Experts of a small language model: a softmax router.
Below are experts of layer 5 (counted from 0) of a mixture-of-experts language model. Rows are named router (the router's row for the expert), up (a neuron's input weights, with its number) and show model dimensions 0-255. Each number is 128 + 32 x the weight over its row's rms, rounded and kept within 0 to 255. Numbers have three digits each.
Before each expert's rows: a language model's description of what the expert responds to. This comes from a sample of Wikipedia text that the model never trained on.

# expert 20
Description: Infobox field labels. Field names and their colons in infobox-style "- Key: value" lists, such as Born, Genre, Coordinates, Phylum, Jurisdiction, Routes of administration.
router:191131170153130190089131135144146176178175106133129132201149186116085113144103164093152131143088080122143156140126188117120083142065123151078117109104161077191100079184103149122092079090124134118116137142086041121151168127138133158125165113145107129099116103146123138136074139134117073129134164144111160112131153093110187101094116127096179133148113139165106199141112158153093091152074067133164093092115114090169091131155080197102173132171110123122111167124152133118141114093104176094108175138121148126197172175167158173110124178169083138132170191046124157110139160160108125114153129184120171115146115153127131103093175113080119081153111154104191140121096160098129121170096158126073137127117092086084168157134197139174143114151069069099160128136145099172143127139151132
up1:142152136117157150089096130140156170129080084202118121156169130140129122133120074165115117162100099080157134135149100138140150133125133117106125120132129152106175144127153151110131101168066111165161108150112153122100162187118122130111131145085167130122105133161161149122153138167149137106174096098215167166174040092116133110124091140125133094083138121114057140120156123104102123073117141162089090098109159140132152127108090102098132070084101085179117128167136143134159150146088129118165136128094196076100123083123141106135178157151157142123098108169115061136126104097091167172203174069123061101169167151195072114063120086100136100056167135142148134116135131173112118147118147177081172155214158167178076090125058123094180096183151119122132191162145130127091134151064096
up2:104103143131228142127152197063151151171125067099161107117072134113059140119101105100124162182104134145124162095125153163140116097122125109123158136106153134136105097090136145102152164170134158173134150171173114174120083151190161122132080127096152144185068154136125091179085188150173091156116155157158151121149146197160161066133129111104142138088153171137121114100150114094127162174106132147142132070101101107124140172149118149131097093135128195072157148135148137096120110150107128061154182084158138150126090108107145118085112154147155069142134112164117116160041120100133167229118148126119136144173126105173155161181170132104172117127155138119118121101155131088094188102091167152063086129151103142141132143109146131068135177115079130085085204151082110169150157090140088
up3:183141140176075165106104140132110133114139156087120102178102134110110166150149137156158107114197131141142081101119109141134124157117123134114080128053152101066117166159100168151155109103145131120125133174100086110173120081118146115086092074154120135101115125102136156089140137142150144095109140124173170137072132081128140221105036164057113127155068105154130095140104134159135140104135082084164115105074144159179153130111098182138159114187213103123035121132153135159159084113096136126117107169103125129090168143100158135125134101180104133188112158115096145172158099171164118181171118150211170095080140174111088128140133168123139117050143129115147109121108130165129117133127054164104146085096082166094106149137158078122142100127074142132126135124196146146097060158079098

# expert 5
Description: Clause-opening phrase ends. Last word or comma of a fronted phrase before the main clause, such as However, In December 2017, "At Trinity College, Cambridge".
router:187098094136107089150138115089181175148147120105102086149142129187142181153138166120183102105110157146151147091154153219090123153112129129076081154115084115128170170161148102082109169098148154160182164100090139099101102117122057080146129136134118184175180109108107120101166088085100130089133154089162151128133091155175136171097159103047127098100075229138086119131114150119164089167141134128149117118123070141105169125190164075140052075130172113133135147098147170104160083114095178104123160169152109171116170064155139142125126145094107139140069124141103143108081093112107141161116105060149167079106167158080127115131129114129133094137141125130115090190103138114113133130160116145163107135143182095100167087162066099142100081066124160129105137129107112173151134181139152
up1:143126099120156097114147140095134083114161146131087104071115090121123099086196071153151174086134151147098166139152143134179139079131082130097113160192048150109175148126069148147172141108057058154143144144094074109096144130155139100141118144193110153174131102174099102140139188117132128192062081150133104071130132141100172166137101124107101143115154182143126143127144110121142122114141193152127166107077110147109073162140075127113113102145163099122094131211082096121118080124127127131124154108066125143128117133139072059158135126129130164171126103168089171143148165164163185115164127122138120132101130164105103134088066064095108144138144146117103066134179118139117027126173170149091143134159074140105064204094101151126139105113145161113179125099119120119148098142062130
up2:159145152111075112114122124097101130123187109139097071145109154089144126134136130073111119095122078088117128102158094132094078084123056116123161108086161148132124202121177129117101089149152085103148122078104137127178194175167061108105142132114115152173139142106120099096082130143118138167116091136076125088130170169167108151173066137140069103157112132030176172116115173086174164123180116094097133208151166150139109061180129147123125201140135134186092150125109129118143140088119071143119150125108149158101111130172133095147185111055101122164111182084131151122134133129124172189145104094108118179164160166085138116096149096108148097114134056158119111166146160153209142125114132102101086128080152183130167152097145136195108159144138118131098141114114154169140117088078086
up3:159066145182044093137166111174139076096144077126132121161106138129110155139150122160134153154106163104091179081172095171140126120072166097131080136194171125090140168115145104149093128176180122161117071110112149116102134121097067156135191057144136164139155130153125068178091128131136116162087146123054178157114136125143088076106097107104098090104177148119131214185127168154180111177150170135111187167110098133138116091157092123111131107134068091130095114143208135144176118101115158137113102097106101083166125126142110126157105180081129166118103146132139110119160154152105122153141142138078128100142161106098147111071141071150126184136095156124099099137174128131189111077101178073095167174119155123137082087129203143161140188098131114146127168140128108124141138160084084

# expert 27
Description: Surname and name pieces. Word-piece endings inside foreign personal names in rosters, cast lists, and draws, such as -ić, -sson, -aki, -as.
router:121155113186110132094188108066137140139119135102088160111119133138172115075131108139104085168179142118095074175099147136176040132118197123152138109134131112133077152175092085137097141135100138107143098145143151157119125040095084110171162131131087164077131080126136114185155129109178116100116126087109126135124097126090064148169171109156089165154117127111081072120043083103116105166055158113110144137160074123125142123115102137114178145146114149138157120094109132083173103150119133138180121072158093083144128108121154137130155097102078120099094143148135151124138092134139160185170181174111144149067144099088157100126178132116100158132141175139060136105099086097049079167160146112154083119138157143069078170134084113197073124118123126083151139125131178062115151095170166
up2:174137179107087169059133081110113116122155079131162094176117093148171151167093137142133100186158171139089097144150101101120152092170105138142192093108116137110116080113120176177145154143165181095136143056076105120093134135115139122121128139083142111118114169093113123169134143157102163137174097179144124125099105070172106101132152135057151164134151183105146074061160135112148163136144096110084133103124147124155152065084066183138149133195160140114102103177113142046179111138101115131140107060111149177174156176121120070099144107176125200100123131145153182174144105133116144123144160151157108149081129126142106164113096116139190207092154136139103149143137096143096032108135110146179107168134138177143107062127119144088123094131109143131161178098125124130116083055131121
up3:129102130133118089115123115136088088180114103149123156189190138120163103190092118105142132115226195153154131125159117185071155073183102145157109149114113138098164165130149128130134114160165178108079177058128096102092111182125172167121111101081159152140048084110155139137160115107098096106162158176167109090146131063093113093081152126151132167143149165189123109184158109116165146131225056162173182103100093120150145085131138139149100121182136091157067125125108103117171062124140109088170133113159139197114145148163088093087140065159143109123136118123095104155053113126164119115126090132071108174144122147127148187098129129123144147056113093135091119120122060136106106146152105194138123161148125145112129108145142111111164083093154147147135119113142166138108157112156142
up4:146123117041084115124130111098106093109181079162152144133121158132151122109107169122098123118116145153141195128150134165105144115198125102114152126087122145104115156168135115055096121132117109147117134114168125156121139110145172125149121139119138160130130083111085102095143101179119049140107125116135096123158121129173117166143074088154108153086148070139047143133122130190098106119124088127162129172152139158116135171206129093120164095130043115134110070118112178144140146167115104155116167197191164072111120106142126126095096129109133113076080113125116071167098197077113099117146150111100111121199128066080170089148189148075142123121105097087048085147115176135153180102208109106153141106113161131135102074146139113112164155087170110131150097100198142135040148082148139

# expert 3
Description: Ranges, sentence periods. Dashes inside number and page ranges (pp. 616–26, 539-47) and sentence-final periods before a new sentence, especially after he/she clauses.
router:118162110111156160113085121165132101097095136105067155126112151149112131115175122152127106161101138085135121156098125175143114113191086142103120143133102142181138155160111149147089151150145160150135090087114150108081153137091143094090142143189120160074106112090150092108159069095140189054185200086160114145157119064142070190127137131151154096116104125175140131124103100140155076111120153116115153135118085111181162148182180159192068147140187137115157118122074103147124197123071112120171145075168101147166160047123081067124178151141092123100129132107134087123151098090133108127111167113104137095117091071080166096088095176176094097112147162047093079148127137110084093118111144126145129146132164114137109080156149130159115117119186059119100097113123190139108131155056081
up1:124177099113105105147131174131113117105126147143100151113191149084116141147118118100080147137128123117143120098128120084141120116150113152153092201047105131125164199068126136129154067141118156125119105107178123142134105186187098082202163132126116160106153148124137132160128160188079150128146168157072115135187143106083119118106107136090131133156158133091108078129114085091148099109123120139160145152071161225120112179130131145134149148193134095097067160141055155159086109088143100111177110122096146125091120099120131175125143137109138131092107166107087066171145167115127161043094148130094110140143134120072101121124125099174124125128115140103088099110169034145113113086153109148136166194135144118160143185111182192131159202130176100220138110213146128141140114112109120
up2:152101133161105053102136090097115157141084118150120116176109134081154122141135138095162101081128097120122082155147161174089150139131087144108120138188170142104156176158068133133163061076139154102115115160077106107161112101101129196120158098128108120142164139129116171107146104169102119138086075135158157127135097116165155123111131123118118192118114094086133147199124166148158154167214150104084127161083142129101107074108130145161168124122117078150065092138175117180145129072143127173084129129135136129149155100162082167102092128191141138181116172132049114188128168163144140067097079123133056122110121118166152178152119141193145122109144077127085142211157159196130164156145109143097158125101098134135127172087122182133118135063139162135147158155081158120159098174084196
up3:084108127160109028169134115151074158153077115112129158149125122112172129133119139133150133135147129127207159122110096128094150192147093109124138103083148144144157142115174128095126096135135140094135143134153148120155104179173150085117115101110080124179150124064142103121172055135127112146131132189133103115215142158119105070108200110163090141159094149176188074210129099155096122135183070168165153094107136170084147126155078101113134171114166124100101108114146133197140111171125129125155076172107119137072178131173066117142142088114134179193147105118096121156127131188143110079127036107129040136151135081122136183132086139166152138086169138138096101124164086174099145171121069132086145082118145103129095094109105131141139109117157146148133098109120164082106125102162118

# expert 9
Description: Table cell separators. Pipes, dashes and digits inside numeric tables such as league standings and results, e.g. | 5 | 2 | 23, 21–5, ±, +.
router:121164101100137061105047143110160126096058142189136134124189136140124146131140078199103090175161117097088139116117120133077167129162119209126165110145111146151153081094099142118140180098110074162117133134110183146102061106109156150116166134104172095104108134113176118166155083093109151062163167148156169163105104123099108093101108114116152107139138092118097132055090135136142078136151114158066193106172166130149122158093132116136157151094167143075168210096150107178101141116116109108161151167158120139111180066151176169173133131172126133101110136153123181105133140079157131166103165166131150190120162081123160115131101129134156046119109112102206094112124159110140114097179104130122061073152144166179149133148078155122086147103131164126110102125109146098164176114124158
up1:091177142186106159075116106170170102114125070089173160149176114074175146093122106126160095147170113115064082146100073077088141108143157167149109228109169109126165127165160116128135114034118189127139155124109092104153154129081139126197135115073189106112108143171133128157154065112168143164084095063119133134105160109072104101133131137098134098080146107145193104129077148111126100096149109158108114097098112145136098134131132099135190160151127147106144094084107186137174139110124110130070158089083153152079104120056135159073067122114117125183117182143146124163164130126094149120114095145159131143105069138082068108182146119118110131143141115122151120118177106065159154107180125088142147112157133123099165049109135180135170122099135145144149185121135100179143142159112107
up2:134167168159124121190114118114100127083189077141165168156127137166104148087137145171113097104156140143093132119129162100146120088076135064208140145077144166128112100129060122108066177139097166045117140143183148158111105165118135076091138068055104135108111118184121110151099113217056100118124166165014142094111142141154103087125150137101145087143142119145145134151151053136146100100144118147101090120136112166097124132107130105146150139058098110086123145167147189192101128112129098153107126088146099141136127143105143121150193120103153199073129125132128151097135142153113124094150132157131136105126132174159138156107163160133080118109084077151138175148111122120149141133079142180135092067162151154120142124050178144170117181116085087161159130140100091183183126119150139
up3:152100127133113117123163158124097087149093103148107151110148122110136175137121122118129133171110180112127028184186178140115095148105157149161136139150167135119202123153142107180215164209201102119166116137156104116067151193095097150184127147122125082087084177124085120117070122076156149133179065132089112156131156071143167159085089165114176137114120131137107112093108136082177160102118109083141149170088109123207133143143149122130109085169115117147101090095068135112156114155146134101151083159130120121141123132137141147098142169099131139129126113127177125175209079144063139142190119145104141108102084137095071124094096127113080122155118085099121137100133104099142133134129043105129128199151118149130080132128124065089150156177097141157087169133172086141184116148158095

# expert 18
Description: Line breaks. Line breaks after sentence-final periods, table rows, and list items, plus rare words like such and well.
router:120174102170117112146094179143132129143092120135057150106171160126155175139120110084130104129183108134146134082165117169085141125196129143099128079138084155177103098107113099210115144208192080116053108131141112148105080129164156145086107137103168160119180097152127185093131113112161170067182094106121152178156171112162155138071075151162141166174088100152160126085113165116129136097145184109109136108098135142111162126089170076143097112150132067157158097110110187107199171110170165081077063129151104188181122119099148145125125150123144127109117051143116144118166085132163110101097136106088134162106079121153084133109123143144086092124176145161157095081120163127106163074144076126147146132086109106162141085155081101142138097109158112141092065127135175108097112142165126
up0:118109080158111127060168126148088106192151161137112093120056092147147068179198104127189126119140162068131086103128093153149144129194161110123130089139122142130124143169151097116172109088129115123125114145079122097094135100121116113126111172158061129118117117104153132100139121103121116140119115172114094099142143083097118166093105103144070105132124103102132199167125117168118137124140125136106135138187142063145118159158104076126120083109107124189103135120152140109099063099114116172134143164114109090129146103144085108191182186166164121196154117149148135151168199127147131155098100123110052162068063147081112131104120042112071142129145162128049101077127101128144123145093171143103152135123114124145138110178089175210150155110075046149136124079096134071120100191152117
up1:169206123152175154150151120109111154132158123142131097159072110113096161105113155160148070109080077177067135098064113110112143144109142084139120099148154126147085111116096088148073099154131122120126049097098122140103134159121138250088180172088153159149109139107108068129113245162163072115153172128102126117179126134125240071209046123146122116178087132137090121103115160099141151138122210129112077110123139108126108113168136149138160130130121113149106103157134184102133165124127152103141134143122124136139158195110165157142142180142159114133098153144140133091228105157155141134163123157086132117079125110141128121105130153114122089118136111157137131127150158126123114135150166168100156158088146061090113126125167134167137114083127116158136106132106115139160075200115114
up2:183191098154126087110117125148108173140127147172129100161085089130130142129112107107133117143168071153131181127181107172167113088135138080116103103157138098099072101116108094167093045115138123065095148140179092103124126153130159139112106167098094165100158205139117085079133142166090108150152104072117132108210047169122193110165158140122114131161083166117117141129196153113102131143154146176155104138111128115119078099128109141130137122148142109137074132140143130158098112071151110182095089158135163141153192151095167153158166191160148163095072156149118120134107083138120125059116148133101109115153164111169125136102136161163130076205107128192102134074144105120115027104125163122112134140107139059080133152138144164170162132069164137166144086139116185136102069135095158

# expert 17
Description: Headings and line breaks. Wikipedia section markup and sentence ends: ==, === heading brackets, line breaks, final periods, and heading words like History or See also.
router:154163178126181155096161152160097079138198149148096079156115140149174128139096168113118160135136186188147094177126126201140094156198107122134165158125193073110060127138132127126127138166150105139139172105102084139132107182147156095150122058194089181176110129170070112108081122137150090099158077161091138178143122109149207175141159160223088125100114126142165084094105116071110136093132128189150106092127174142119122099093155144146191145125125098148052126124132127179152096145127127161099104156128085100205156129163104095119186127097082142091100137092109133102093120167105124138108147129126121080078073109153141181126133090157144115127126104115156152116105101131151165112089102160164174151071172150080075109121149105112099132147114136143180078136105129124087138102142120
up1:128184119085126141162196124099083181127138191153130114140129138106130163130153093162057052170150155110104255157108112109120141139137180100119155107120123151109103149103103132098170108099078132108119109171172129120130144102124164090151110121155082134125113114123151168111070133091139082122137192144100056076167146070127093115110140147080104116151105054142155134108147119118099144088119148132121134145100139113123144148104059118109129158116099144104188117078122132163039070166081123090105101143172123119140107200104162172139113146100125163069188061179121135168089142102084134146161227163045135128123126138108115136136123173089109140115138158106171099113151158063150153131106165116123165086126150187167094171166099122138124119151170105126133125123091106119097110136143086
up2:150169144136099135134106133055112135076136157122166132108145125068135155110113103153093091097147108122111123132130136138125135139119106183085144111113147108149118117089180087121149136168147063118118104103117146153055088120110167082178182129164082141113185152154130107149134103129073193123138107105196135110131131059153093078143113091134157138085149118137152154110107167136077102080179096132155140161144115160164107148155172112092131134203127110140113157170121172107175116054136105118129103107143157101093092074150142151106109139165157121159093151139171119115188134094193193073155098066064059145106128113161104095150139201159153188116179113190149083094221124118162126142182070142162112122194162099143152178083146130125124128082082109144151118112177089138156135114146169
up3:092051184072161117117164163093115089130115112094164157084131163109133118109133129170126137172175144147148085175100128158149135121143124158139129165082148117101175177110121101160208117127151153097113154143168106132083118133125119152187166091135113128108165113164138097130131144071128087139081123079211030122146137113104106102091137157155092059180143150071109085111121070121244142148165130145120143132164117103096097089180126114138170098188144116123135124119170123121104164140132102147136059141138099088092101139125112162127125148099082087108095088180146079135130138139121118118147186121114150124077108164167138162149113167122185152156104092120088151131125136172130172069093099067152149171104117147150151134116122126147130087191049108162129141185088084134177075172127165

# expert 1
Description: Head nouns after determiners. Common nouns right after the, his or a possessive, often followed by of or was, such as project, band, mansion, marriage.
router:147142148106080102119095109137167094185163106127130140122153111161120099137131145122149081125142108094129122115089156106156188128120081125093132141054126178078071096159108171157083080165155083147096149079116182128154143150148133151112161114115057163141174161119142119099169107072157121072120162162168100093126153108154087156142065129034113184122115123078134081118105135172154110164178115113208094185167079187071115148145125140178122122153137161161156110141136161097119152060142056128112139162068115103094119089114114127116117176123158170148088145136195133142083140088201157125150157126153210176157113155162082116183126161167183140137126091106139090144066123163107133146111107158117136128130086132124123136155131098089130119132086099166142106074150137164089165098152182
up1:130091068121141172118105094134098089156122124096099084121085096120153122126118123135134162161107133140072155106141195151166140179200141163116058137159090071074111134130108094142173100066127182156141125097062137171120102154115174139154119136129111153153142153109105135125180079149151106100095141116155124139104167156118169091121110105156135190101108119090105162153114126131165150192127120088148106099174175124070128126071140080125201143074152130150158078081158110124068117133125133118144157126141139166121109122137154098158168062182136162077118117129143144156137115117190176056090112165180128125134106161154238122109093083141148109126114083115155102149162123132106133109103170171098113164090082142100141152082143156061139148090161104136229081124179115142112106153058106
up2:165106093151112124152170105167108118162179159133131140146119198120124118172136206156134149086087152163128145103126060153186133134179150129138086086105198092122150156191181168113120106087148131153055117115079105098147146167149084166115134107115115124117111170145137165096146183125127107202103153180087185112163182154146165131079137188168061135169176116111126153189154144118172148144123102168102137143178140122120104101170102099135139126140082139085161117146176116129155138109095072119123131143085138050157126107130118090137080129125091123111135171181099105077140163113143115155131126173145119095163098093086133142113144057082143127122053162084087112081119140079143087067146181054098153096119121086131123069178157170152139180135161099130119136141142139123129069135130094
up3:051059107171074126128182083122146113187117139126109115163146105109079128100079095173122212120080144117123073089146109144152106099106119133145137140109169157201167124104164130109119122119150149086040087186105119106149190118115112123121118097134139146137102121138196135114124176126081120135147126118124109133164119109145161055173132156199098086123139080090142122123141197073174131135111149179170104152147156075187153114173105096137178131098113073125181139131118110092139163138119144138144154069139130100145101137133137153145084123047197142107121139086071153121169108107144141143119142195124124087164085138137136104120158112137156164138100114134143132122098127150120134075089205037107143099103195133113107094130122109153144167159161195130159107165143160126175118127159059

# expert 21
Description: Person first names. Given names and their continuations at the start of biography articles and lists, such as John, David, "L-onnie", "A.J.".
router:096183110195082093137096168102177088135124203092064097117085116164144122141129112171123091157146155134081178149126147118165107163109134149155124145113102171127101124087107098107129135143145132120071101175161158167094085106098124138155154116133066167164105121079109115190095112130168126092081154147170074134137150079135052029135152123100079194172133146179104102179131129131130100123140135145129165162131113111076103200106102103079093169093130104093090143088108076179160148206136160134159106130193063093113085105120189206158134099137087109129180143162124177096147118135136091159183143166111152137148135150150110125149081162101122105105121118120121153123153104148138109122134083169158130119184157148119102154122106135186180129134149169086156170071144117130182118110133104
up1:152153192085181115164060123088120098168145105184137106100166138149106134120143124035158139122190112069149100163097157157145179066103070143120086106139078151133136103115134162089139069145110141136161126096128078158114163207123081101102096123146132092211097116158100148097126126131125183153105153141187095104118116077131140135105139185136161143159116104153161111136102124090112074065121131148182125129090124145095107145098136070195109087118136104082146115145092130140085113112081118063115150209105141124127116207057130115155129096125139207157154103113147147106077116098101133132109138072161094135166063141116117127127142175134128098170106124137231134167145104124180131105088136132130145159155124135097068142176152131081138100139099161153133125144152136142120088121185143
up2:142146156105108146135096124109135101168210158120138147087140061132085117123170100162147145113136069077120102181080138130159159134114074143150094071097121144174191123104172135119111110176151085097131097124105070178148134195097132151102150143119132160116104135237174169133112176129089151142081146102153146066130094123124111128118098130165154146121145106129211117117137102165110095121140135161173106108103108096112104133165141056190118102126152094109168154219165118121164124106103117087088091176148138041103118089160120159084105123116132175097108142145142106113161134144062146168133148086145116155161156118100115182182106150122147088076060148079151143138145197054117163143102107120150093123162139125170140147088132132069167154155143149127128104165153107188073124121136164
up3:120137114110121146098093151117138122101128096106140122113152142131135143163095103123121144120115186209157112151154109110149137110150164133113087183133105131130217116102120175157100165095148120140091212116131084080087116194098106105150060112125118136088142123198125113136157056116126164169106180117117125113098152097119121143124145096088192115123162204138170082151138112046159181095085133142129220097135117135126098132106110158138103051125162103142112115150162081149149145159107116145134114143129127193082147167150078102138123073138112138125161116111093080145115154103139154074126137065104106139184149088134133106217076123088187155096131110121066147154096073158095096093106129067169135157112060135159157158183096145071136119149085186100105154168080097131134159124120109

# expert 11
Description: City and place names. Names of cities, towns and US places, often in lists or tables, such as New York, Prague, Springfield, San Jose, Tuljapur.
router:091156106085128074130102143168121155103117148160102175173156131144132113089170141143158123147128147063143129167088150148097166041100114148075128061240111154160117112066146092076118149173122151144182076096119185117085105070096150095107145132185146054151114100151130157152129084094118166119147101079139164162132120082129164130146103124138134130097137086160169095128130144119133072127131103130068176124136100119135143116170138135126129108090178114124205124107142098099118163106111161121142137085130154133131192131087133148152106129067073106093109095132150166134176098131158110153134197187145092160162071123112145083057130097140108155172191160126198162144100142092145098128114112129162126140148176125134117124154064063166085138131124063132075122091086125140140177174137123
up0:147135096135122128124156048078124188174137140120179125143113106078100133099157106164164124130126114098173155164166079126083145142090142095099168103196139097081125107112109115092151095093106114111098094182141127106154133102096110081161099165124109078200144137134124115127094123114105124158119106177152162081116121080098225159100187121125148093153168115114139119141109100150094161077142008186100146124138117169143185126056102142119168139085180169135135097113169077157110155099146151161170101179095097133095189162123106144140130095159111107168130184139131156129107138140153152132090094147096145157127160145106139091126109110186130132169064080103137160153142073126143205129218126147128104099141139122175115171139133139113081140070167131121176161129157172131179106099159091
up1:160111168211133146167148100115135144183133101122149128130130122092186114119099088108134175086106126183135134096151169134132095140098103097150091125174085125105108204145132102144200052084125166147086151157118092150146191173122117112151090117180152129155134158074097125169146115146111089138108196100117062190170183138099146110066159127084103140117111125168116109125143084117161117129134113096148143099144145151103073097141048131085136130172105161117100087075181129108149100128205113115085111144112123143137090174089144089117136144130127127129145147090175104127143138128112152041119129189141162152145083159118130111116183150076106141118146122035107132170131068113138092116137185079142185147121091113077168118102158103122181152106062123131117119140112144183118088206140162
up2:104127136115156090128147074152105152115150143121124068155101117173108072109155198129154119143152090093109132149108102103094112083082093114184121137093177087103140111149121171113141100159095112098128155127150126124104134128198113120145107139091112113105099174185128118145104129145116043118140161141106146118089129175070151090112080160060129142159133111103053116129149167104152162139084107129105141122091152108055110124140172095158147162126134112090070078147155147166131102152094124087124107176110140100178069084166163124130118146144115115103171133113062147162096138156079091085150089078128144134164164151125141146143146165104214137185151117136100193132117080096093149072135204124091132148136045044136225094127173146111115155126109075194123150192163125125154117104128121

# expert 4
Description: Category nouns in definitions. Nouns naming what something is in opening definitions and infobox fields, such as debut single, studio album, footballer, Genus, Succeeded.
router:148169160125161132129112097134110142147150102206110082077107179064114063186105154075171045104089094098107156101176188087156156149138101104086111091108074109085069121142125113100096102155120151188158175085111161140157150186162156150060119079144134118108128151088133143127142157138119157100158141160150050112140148100103161150117151100151138132139072084090137191175140102116134147172142095098159137137134187163112114136080072129112140130125130160136127114126062071107119080118098113125165119137173117100130144107140119106117154061144076185112164156141081149107102153162124118071120130124127144157119123134144135151102186110121121126194067105114124143162093111159128138155092070182079144133159068111086082161126187121151124108097086131164152100109081192162088074115165165
up1:159153195181113128136146141113121152108143092122157138100137140118168172074172173113139119180083110143146087125138088175098161129085148111156055115117116090126138108136114107120113170148123110151111133106141091140061070125084101144116113081137147081210168119206158114144114205147083124117084159144084119161119165130086133080075132131071130120122123096120142104181090126082139100124119182164097098114121092083115120160141110143209111165153110114170159125130085120070123148165139142128088082121138111111097076115154117113076171138121149070127044104155149122108148150181111113119163207139080151229113121142141092112089145085150163129101131127141092198122098119088082126149119134104159156134139084068138183122076178137094121155188101110151081135141125104191145138188146102
up2:141074152166074142148151089114143070114085129111098104146127080122146077118150097136107144141120129174129141119116130100153079133082152143078181184121117191148150111074096134152092120164144124131144104137126099075161166157170196131106155129171153143136047120079139186165083065094131088140149069130097112119100121151137159092110163091161111144155153153142167153127191133151117147086125079102148122218139148121166112125139115112074156115172154060126095093115123139129126162133087165095160146123148126084183177166121129136077131145140113068185153164138106079115232129111147150127144092108164083098130129137058148082158145099165117045144072202177097115113152117144117094139183135088137062093098148165152085104109152117158142136106183127131135110143084131145097078102127152
up3:081134066140125113137119131106136158173138175136150167175135097087154112101149133156095161072121190127172121086045145177046137160163116125105154168099128171154170156108133135128125130097101129111083133153135147094105121136127109143124064158121149148178138182076134077120193073120114125165123105181158137099144093137155168098151146120082095059121111113138121137141113101204172165103162116160175062130105062149161094123153100170117145120137135109146106136117177138180166204131180105125058162099141118120097189150115142135129109087102166122153116087131140103192135117116176118146088116142116080153152141204142072126196138140167175109064121108140124103084159046136084097156128124172085164126110179114128095116086052162149127139142107115154175088169129157138120121096136110

# expert 24
Description: Place and organization ends. Final words of country, venue, or organization names in lists, such as Britain, Netherlands, Speedway, Records, Press, plus citation years and durations.
router:152132146095150102191138123200120070131092117106103173163076112157158104110131114103126112144130094085113138106160149074169163118116068126129089138148126109136105098116175161123089140119144093191144120079108153074126090105076163107077191095139125150079064117197159159116140090098111201069195140091090132103128118186146096125100113095183103084151115096119171124143161136110185093112091109100114136166165093146171130099189173130150079076129129132156179084120128129118093138126130103163129146086166131110138108073089130084117150147147071131103112079133175113116083118147111117161136162080158162141114075097151189076103155113107068164173155185117169138131087156118128167129049104096130096089098114170110145054156145103141100129117105054103112129175105140099072114140127132
up0:123083138089144165169204095129052075111133113117114159124113115067143145163128122119161112159102096134167117085094095093160197189181089098127136134192095106112137117140125088160189116071064125168109119084136127099151152131121104133111180121107111124126107092072086138158128140117108082145184114163074057115085133147124168107084130141156078114113106134118166128183077104101111120151142139055094082139138115090121129105154138126151145103116127115093106059171140156122078081131149119121143112152135070127114160120020151133067171182143098147184103119172128050144183224130127161100108114092102182159161108161135095160098154112137120181146144116139108127102147115130174118120104098084133097132206088079129093117121137167177139144131147152130131149181100104133147151119158094
up1:182121081134098171053071137123137090090136111166084170167117155072133103104114106120130128159097137148123162145148173125147180113109121156196143107136155174071117127173089167135139089109132150114088132110175151104095077093124146146144157101101088163161196148160131119129108138101086128117128128115116098166177126104122117104143126106128107179094141098142086111175088118172043105129177167119072156158174121097093074176125178154145197096146114132151088159190138184200209111144180127133081083133140163097111118139121137210113098057159129140122114157152116120085111127107155125156152079094133139147102078062130081181145147173152132117133077120140098086156098127137147153173120107135051122067121086103123118108095147163098148080094097159179136168133142128134098137190167137
up2:152118131133146159142114175108113065166093090094109087135085125151178133125115123119058118141099142121093096063175152114155108079109143063150122140045084105170111168130127076158157139122122198193127151082116125159119115108084132137137130088114179169117141136127118039160135153112090123096147077099118094107155117141094143099147098096096112158106087150125121110126104073151111199140188163122104143174108131096095066166150125140155183107103163134065047148126146138113108127183195133104105074144159127139134117147166181161102096122107105110102177206159157090084143119147153208176153138151150154183108124104114101150167185164165136138119132139155077105163099158104149162125073107086115122081162113133067147109110118090112169067123101079130144161136147112188141079137138123

# expert 12
Description: Articles, units, degrees. The article a in education and career biographies ("becoming a teacher", "a PhD"), plus slashes and numbers in population-density units like /km².
router:096144145108149109128128115165087094065118103137065138152155120130158114173185169156144127197168052075131128154093101119077178055105137160102130100128061055181150056115123162145125166131146059181183045124098174067108120111158127140145175139165177129083087114130165167109132158108153151087136138088141193111097115088183107092079114111173113092110133076122136123071149120152160119170149142153146130161153118142165172125125152138129066096117134133157104115123159092077147168102098143152087167069075097081147110096132105140143125126119103124156114128108144156149175104102146123123131097208146085124138147081086227116150112119139109093131145151156208112113151162103128147155149119121126143094110166164168143125138092152209128118103128135088093117144127116126110151141074121
up0:122119077159145096137153038102136099142127173106205145085163133102105154120146110119060113132155099129116079146131105178124031135141118100113103119156143162121158144109119136133186145150111134192153188090085125145135173108132166083223076048067160113143084101151142152106143149158058091116143075154141122094112079120087119145124121142148089150105123119145122171125095148103165192161093111145104190081126179090177141129115095099144149149117107142173155122208138061154143127132098110138112179185115128144158132091155107120149138143092091156130155170161104156144141201109133138111118130199108089161106176126119127101142104141148147146110108178126081116117047127102141170149167216128120113119128131074117091132157132149114081155124126094099138110176177149144087108098079147
up1:136153127163169098079124099114159125143136101147184144072093084156123065112139157137146126133137145121099123115103149165073125089089119067203107168151110078122053085154115136133153140132170094130128162126149089095123138127107183153118078166102090136111143121069152111154124152099129131060165151118124103147167074093083140076146149132163081072162078197135071147097133106095163189192164152102095129107084088128084143149162089103130114095136115116160123196138145101106155147115146106149083174117093123055161138167132151094154065136156131082119110106142169148114107168160091155082132109195118147098197155072148153162110108090129096096092136143177128142139149156122188080136070075142103175138124081168108090120119140169120115119047140111092156103148196099107134070112147148
up2:146141176125091087110120153114155062129190064116173061110150153098141079150103122144087116138140166137154153171116121105140091090130145145109082178096163124114112149136138082131127115137155122145041082141203148169056119159118109061130104102144113137140152164100086178140103118122068107130090126128126125112122183124156114118145163088108194102106178130089166114085120150144109145160148152133135098158157143107057111117103074119119255147114164148134129092151152134117091147123085111144147131063186154136097113128122141157176095150089109169077144133159099096149169128096176142085144113141128130126116143126161100112187149122117135153078144151134129054086166135113114154084148121154140136138149107094147153174079113155200114115104149076163105105128140149135213157213105200